Below are experts of layer 5 (counted from 0) of a mixture-of-experts language model. Rows are named router (the router's row for the expert), down (a neuron's output weights, with its number) and show model dimensions 80-159. Each number is 128 + 32 x the weight over its row's rms, rounded and kept within 0 to 255. Numbers have three digits each.
Before each expert's rows: a language model's description of what the expert responds to. This comes from a sample of Wikipedia text that the model never trained on.

# expert 9
Year prefixes, ordinals. The first part of a year after a space or parenthesis, like 201, 199, 194, and ordinal suffixes st and th in 31st, 1st.
router:152117141099087125151203129143160189095166187146125172119196113156135094130057088166068121088097148150130157085118105097098120155158127111104179091177174149106163115112102137142093155118106112167105058112115112056126093140130183096125076132
down0:095119129164141059116050094150127101069108112176127202092111113145113164093112113118156090156152152132187137090117116091093134173142152097147114113106162057124137143111133136192089113156171133139165140083135179165160110078115144119178170125
down1:123063214102092138125172132175141156131130118157135160100120114124103137115123092070105193129059062127111135097162152171102097154078136123187131111136155117045083142129183114185097181088116194104140120115068137096186129077123122143120113162
down2:090201144147097126155122094073114134133078123127142073186087079088154113100095094154183125077100068099085160078125101129119235172126097108131128137148066136186147190174122136140184092055120167107113153120135102138154118130166136142150114177
down3:147119170134091159129169104100147072162122165119172124100113136117099111145110175132113099104108111084120150131105156073107151160109103156112127141133224156110107106050127182114111157129153139127109186101070129125140126124100145099141142126
down4:127088119153195154141078122129156075125167127129126121150125112162161072152121077088084091102086168104093030195164152063107130138105140114132106175128125160125151132122201130108128100161140081143143145105173109157174144062144148174137103114
down5:119120174086099173158132106113140120080093085095091093126155115124123147127176114102133139151095132087136103121128106215088123157127079133128097142146150178139148177154054157173159125142148175101116125124143110144095109150077177108176162125
down6:135135152195090161161156092161182142103093135129137160154165099146080149109089134110147142170108101104153114130147120169110082144118075164100146116115139141119091065119112140087125080174165161131120098139142169131107109143139094131103152067
down7:149176173112092110160065151142170141114146137122140139111153055071121183188127134085193185159110116069142167061125159114156214121099117139131132107179110101124160143114087173194118154111025117136145140100113119105044147112149108147131165073
down8:116157160159105180182090109142144072122146185082152144186114111141124086177160199175152137138115124116101142161144135170156134089216149161169080087152098112134145127139125084148112209154089128120093132096112083166153152140144114128136100080
down9:110122159176175161120096091147069131123198144120156038125100147065128126113140127128147118156125083130122158171070124091100143110089058104124103117129126112127125148107111093177166165159111105130132091140114137191139128177147162102093163095
down10:178225165090120125145145147077082061155124110162142069105149071119135108116109116171122179133118162108104132115148090120150118188169073086128096185162118116174072107114109116163133081149175092172115113120088103109083067055159111108081135132
down11:125150141159097151158147066150159158122138115106103138115111083190136122140156144099123212171123208075118129129066098140162114104183097183095102138109097137169097121109119118152187108070103148104155150146166096103116117111129177174155126091
down12:119144167144118176155083085086138134103128084162117121171134113156096096140126152219122161191104151075152184126112137164142154183098154145132121150120136138184099163124170165136099150152151165122123069167131104114157145153151149134072103093
down13:122115108085126099170134107071078161080153139108078111124100056130129113140134071115144117120097141162192108105139107125101146087114132128142095076140120154163155126107118146122139106176165168142163115126133139132134163108152150163111154162
down14:165146129042130130154158116118124178123127157134097062088134120116166166127091112097149133130151110046127115099132126110160139177079154147118124134108082178081124157104161113149164121102130154112148178133078146107138108096112162108091090145
down15:118159117171181168170111162114142110121152157172151101129087147134137198141097113110110095147145127104155108183104112179137073134157119160070122094160165152123097099129156159126127108087071114150201133159124147122157157112138146088092136175
down16:126156126070131153133087160113133125089146101148116109105155085070167189143143103163160135115158152125112116159055183135155062076118105145111168074123165173133168180120137140138177162087105131105077099137141093157100168109100161066069122128
down17:138182131159111187110129138104155125098158114144100120139099112095121087149117111095118130145063134055103108043162198162143075189170124169107118183135138116150181121049142169122116175162101117051118141139179125090113136141193113119163106082
down18:108135146131134158150091084153093120168107109088127178126149103147119113083104162081150145164101107124158132155169137130033151129140060167132126130093142115088178124102148128073136059129142116105131153085167170081098159091116133186098108155
down19:148068121117115158124157093157110148099141124150117117168156101111135205162120118088122121175103037171142114134128099159141081129146143142109128137120184050148201142111100136113109119107099073115135137107168151127118130116111106145123113121
down20:094110138126179159164136113090210148095125090145126091114136167164152136162137170148108099113104164112090113162164175100110137129123142097118138130021087089106150146128121162137093098108121126165080167128115137068122143134121137191143094098
down21:121071160113133172079136099091123124090065212070150196109134106139124074100075100118096120156149080189128146094175086046139136116141118081128186169172110111142157125100120130155068155147146142101103073135109146160155159126159117131118184131
down22:082150129173152146137084148157110145137075151101134136162087172133094138091123121153148133095159146108118084159114130077101127152114104132152181108105172155124089095150167183140145152152111158130149145158072149141173109156176101058180123175
down23:130161120086214130161151138178155107098092136168094142121177107122180128127128109118152134177119112104142114125089112135101138126119075064121134113126139061122180179087117097192133103125116144146171087163146146096122156096155139090128136088
down24:179126098137101139085075103083142142131095139047167076108089105143142142167122093080125170145069117088137157120176120099171196082086110133124112136145142137106109160094093128143147156128148137148143123121117129146159145129180130150128108191
down25:108171072200139132109158144143056158141116081144153109107110159151127120082133107143054193093132086108145096137162126127139131145125166087145143134140128135157121118079148058167107107179120138130128057098084058082138108136113098133175132128

# expert 1
Past-participle endings, verbs. Verb endings and verbs after was/is/were, especially -ed, -ated, -ized pieces, plus released, named, built, up, and km/mi units.
router:149123175120120212101151134150195118101123065122150111120123162170118140162086181107167119126101160079171140087160130129138128150174131054135138130145157091122121167097125117145109181155176136119158140131170167102130179137120101180137078195
down0:125177161159061110085124174088160178099027086129084127158115166039166158138121155113117091088195171158127155104173160146131124111167091107098134143166126111090099133074129108131115180118151167139142108133150156075108126083165114133110118086
down1:139160132104113098146143147114150128128095091103113110154172078116092129123098121064155134085062192078131109145158142137112105156179113121094152150120132145108116132149113112097169133079063144157158119159173117169071137107180140150111156100
down2:119151103159061109161101172120122094063116093176162179152123114103154151124107100136084093101156151134131142136060077165143093085120144082087108127110170101110116120161088110126120156146100094054077128070043143112165093141126142151110120069
down3:078147139126164154163084168104168095113142133200136077126146198149111136102106127138154120142181121050115110159079103179136081126182149119123124121133062153111091136125164173135158112142108149121152212144120118118117155165134096151160131150
down4:122120084106190157140146115123176095162194066127089162093135115090107129144081154139145130093103072146183142133091139093140174141120153173171097117126164173084113118082138153076109147128116073127098134153146119111155126141130101128174147098
down5:072142165159119166103137041165112187114139148094105096142094170165135142110136169054090161136089128109158127128108142121118156173149102113153086107160153133126139139123108189195123072119120091132084137165170074101095136100090131167148103116
down6:111145082126226139080143079113132167115100128048082087084014127110110131121176155147170170123112093153120125198122099069130167124149123142149071113083106079176157151148143146128086132100196115061094135105092138088164084140106108137163130094
down7:125161167140119173149100127163088076096095122112142120110076158179129144125138082144169077087171160136113131170083105156132199107167126171165119060107126072113162055105117123145123105134112153143138160055165133146184129133082151082105129145
down8:148142176144094151102179171153183141133118123129182138165145150120121032155084131086143151136146112086145147182132129128134102132080138133112135152053106102095115104168078124140147139102166115116116115121138198131119110101113164151148168105
down9:174089106100119140161092124135142128093128106166147170158133124128133120111109108156134154116095133094143074115091130101109098184116150147162112181183153146134171130088189146115118070112156115114112206089120110157126139132127109223194146055
down10:165083092103157101055140100101058064074152132158189158154115118104107133088164169157193091122131111185140103115135078117173195096098110076119103176119137147103183143134143154099191106156097138125143077113094136114177139114102144153120142179
down11:129090121120147104142134150134138139132127122151091128135092188054133073103136111082117115135186114121143175127108109115113150134177128119138129147117128083044079088168157136110116151113138121145115093131140145136103112066114203141155123095
down12:136128172139096136082127106068083144121187180153127153143154148174117167107051113086084143166178106122159079127139129095148184137157159121159124137076095178100163165167106140119144143097158135111134147118091114195109085133149116148182181068
down13:149092125167091070068198138145169096126147138113118128120151104122119150111106157169133090106162106205118161122155105083192170134135163174089139085096130081132148065122169151118107097163163162155178065166132182125115147137150170103132089174
down14:146168155203101094106162074133156173128183166177156184159141090086132183104092104176098132127106085123131088100127158147126096183170132063147120132104117193130163135092144162215146187118127140172086142137113107140134100147124068093131114089
down15:134125152159124149115115088151095127104105122150147131165108099073156071162198150155084159085166119101129145098137170089120091092127154096117108057168126087117174172115088153139139134085145114092129083106202105132158117124177058142111185128
down16:159110148126086092121152201109125140128094122125110192099118127152175073118077100158140164069148152092107114132145136133141106090162145117146133086121112148134091136145136104128137167117138131078183109142092130140128169105093100134111141136
down17:158127128142102120152144150102141094178116109221183093131086097112170163143115152128129108150148108142177108140135125127142059107135171097208141091107163141170137126178096184150089093126145119115139153131149154137171116154176116124157160088
down18:129167152176117097141076189182117114148116207169096143108071187150178151129123084116133082128110115106161150155085123169091144121165161179112160156137130170114135168144052143120114120045125134107146165150114149192119061099141148149147066095
down19:107116133074115151105080154142203123124171160124093134127153170132122162160156072102084119171064132100166114125110140141149127135136163156138136115140152095218158115107092184175147171084076142073072148137117108146157050152088180100106128115
down20:152137141131150149174094148177177114112114135138155130169156116168114098119182128148101130094114150105093052082089137135171179122129129153144121068150174139135174183120144151210194084097083068182121140186132157139157102148090119089148165172
down21:069178173101125135133098079109153152123124115155145068186125200107104186115180145157148136169170108115203091146103102168170100111157160085148177105173102129182158131126078101160164112128215120125103132155141161182090130158146109186177099152
down22:155121119146120148102147124095170150114109140134145060101159136126163136100103172129111152194115101082114160101174097130125067185123131133188146116189152159126068093153100121046118149115059125106135104131070118171148146097097183148124088113
down23:120164120116128111106087088125095115173092177100103144044105118095106101041141086120149098212112145166152135117209156145082169082109150163137153137176096101190198171094143170101154152160162101101087099175114081109114126143097187166135118164
down24:126120105157121133170094121067071153119138117140088091103115134077161108097156113155144113205107107139091130119174139118137119123117134090211131082108147170142119096112096095064064187131136171104073109114094126158150165129151155143145123101
down25:090088123116142115153145127088191112124108163154148199123112109143147199108166073081147135110144144118096079124177098136126076135120114106122141109126156194130127139138130109094077128096138130192090152154091157161127144169140150192157176114

# expert 15
List dashes, headings. Line-initial hyphens in bulleted infobox lists, heading equals signs, and hyphens inside compounds like Right-arm, plus adjective endings -ic, -ical.
router:095150057121076147160117115089111089059094236125146131173042146075078100104115115129159129154127153098193099101175114073153139151183152122116140124120143127133088149073074121148111177125089170112135129112144113149135132084136155116168130162
down0:098107108158135103158129091109096151116125105094084115143109092095108115141090142110154052119099070039123139099138099128157095143096137109095114095116083142121162162125160150167168085177099162147141135150122148098152131118142077164150165168
down1:149068151126162102128162131160101044100134117147133149125126126129164159156157137176132199085183125150163127183145122083104145120129126106109096064193130139146134156105144101142138109119123090121136103118111102195103137128121113094152133135
down2:135115098104141132118094183123157161117153103104160105092116141127117114175129100194133205093088150033159161175112108135094108132181152148095129074133151111103124090134100091156107113136110109071198128089183160168084109121095181125093104114
down3:183150128141106169164111118082151121155112138120125147126107143210165144186102155119119120117117129115190130158112092131109169087144101191056091103134125086089143150075161109100156078163169134164118167177144122135131146108149164146160080113
down4:137148184112167098183110152134111123093120082160152176182120101182179178059074178081120181098111093152135148144122083108099133175111142134079140099145157198111150093136159120118126146087164107124112098113126174131113138082075130135194117088
down5:116123159163159119142094170117146091080055100181152139101144135112176101166107077111115159090167047132089085103150128118156151139117148145115133143115115092142090100086125075119151171114129161153154123133158167081170120165116121124130133171
down6:128171171148154114144099111136137141105078139138180107120125067101120127105127067136099030091101105142104130113156164132173109153107127177113081102096166155191121115103155148154163131129142149084115105179112160080120122098165199058122148120
down7:125066136085139153092133113136130108081193181109102140112188071166119124114073139088085163089142149187144127137071133087151086127054181114117098115144122128137101078126136106098185146138102105114145131060132134149091182098086123142122138119
down8:127111094143142143151120115093085119120111156096120069141128179122152108123157128142090183166101081118104143088170159099096096150071088130121103142107114176130111160090101091107183064141146139164104083140099134185092174151095157119181168165
down9:151134153143138175184173069063171142133137092140157147119115095161121099118110098159135072044139158091143136123145139142091112161063129130182072163142151135119052123143108126134113143125131154155114107200163132114134079084110169082102157108
down10:139114127118083187138039113164112086171138126194111144153067135152108189096132169102106157117074099127154149053120174110134165125123111138101116139161135118113103098156175144087148162088139111136094105105148131170129094151076176152109151070
down11:084140200159146166158073189155133140175169123208177147135091166082169073106118101151160135098110152122146134112171102053136128160117143132149132127160165149124133154128142138093124130130099079099156115173159079125184078180155157100103206126
down12:189124158141139133187092051123151165124161101108049132123100112120129108105128140131132142133157149126131113125141127128116145167136218125152077173126134117102144124121100130092110098181106114176123110077158093077109077141089137132138170137
down13:091121130154145127128136135117052107166151131078103165119141195101147154114094153159129176116139144141117134175128137096110137088116096153117080110093089178126099130142172101143194129103097114191119106140055155124132181138133162161162137136
down14:170106124111128079141191119113146155165141156164144096158146072136109111156098158108130145126108167124070147107161104194096141069136143074121099118100169115111108111135151178112163123158109140126159123093127151126092152191135160102096162090
down15:122183126141174163072095145141106080110157170118060106118112110101149107100221153175153117130178117169096113167103165138114185175091087179136127091147138165093116156098162131076149140107147195112135091115074130054122125123113159117149117139
down16:166125132101133193111165127125138117108125152073131139127139153106139097153153140153132173141085161161081078138117131165091195143049117154150121185146092203153129117139150137097137144136123169109164126108132094101081097094117109252110110058
down17:142138084113125146211137142166127084164187107176121173104188096120133142144111122059129157133165112139104052167079148126076179111100126138139156066111113154140146111121143184062129124117180094138201126141093119146136127112138157144110082146
down18:094160125131114187134092053118165168126200127087148189076153098119173042061118114093025163066171108147198137159130131160113131109082121114126116109139089085101045124114103122176138107118112085115159169093080181155160137116166095170114130107
down19:086094099157119121108166104171091117157090088121074168125090071083124155127201133128150190125175119136126166059090100103077088054120147140086164117148075092128140102108132147090072107131151135118152119159143166123097159125159160088115148120
down20:093063143090052108138117094056142172100117132119138093117193137132138106131082135020158092191089134102148122074129110153188112136127136027131122103066168145082148091085128135133119084169145133136104177117149164091072167152158158083106128119
down21:154095111128144135118126094097157071113154107178138127186094103181138087113152134123119097078150105095125153105171103133160169147186115113168166148114100115114109149142067207104127097104135115114118160125181129107175159114096123112120117103
down22:148141158136094083170132140052145148099153116164119114119136151181182132178158116150132129183141064135118094145085153118130103091102131051092111161127135107139134089151152143177104135115097106068077146117094117155078133076149146129134196116
down23:110163147103080117170108096131165111077123110090108152149153106122169061088131149168142150127148098143154085127073137105084089106143116121138128135130126153165104168097173160195137077123121157116087100081072179195048129061104115185161131120
down24:154065112129164148107135134211133119086126157074132072083181143134085118062106085144131133068106159179173083099116142094118147175143126126058172115132118118123098186091138113106185186160154116170145075104099125094086153125140088157061144176
down25:150129143128179135071113085119110122132160142169149089140107097119120110096086138096108071129062107116143143095122099079062147105122104102119150107120194145150100133134120123124152152080121156139163125134190111129103131187147158138128139137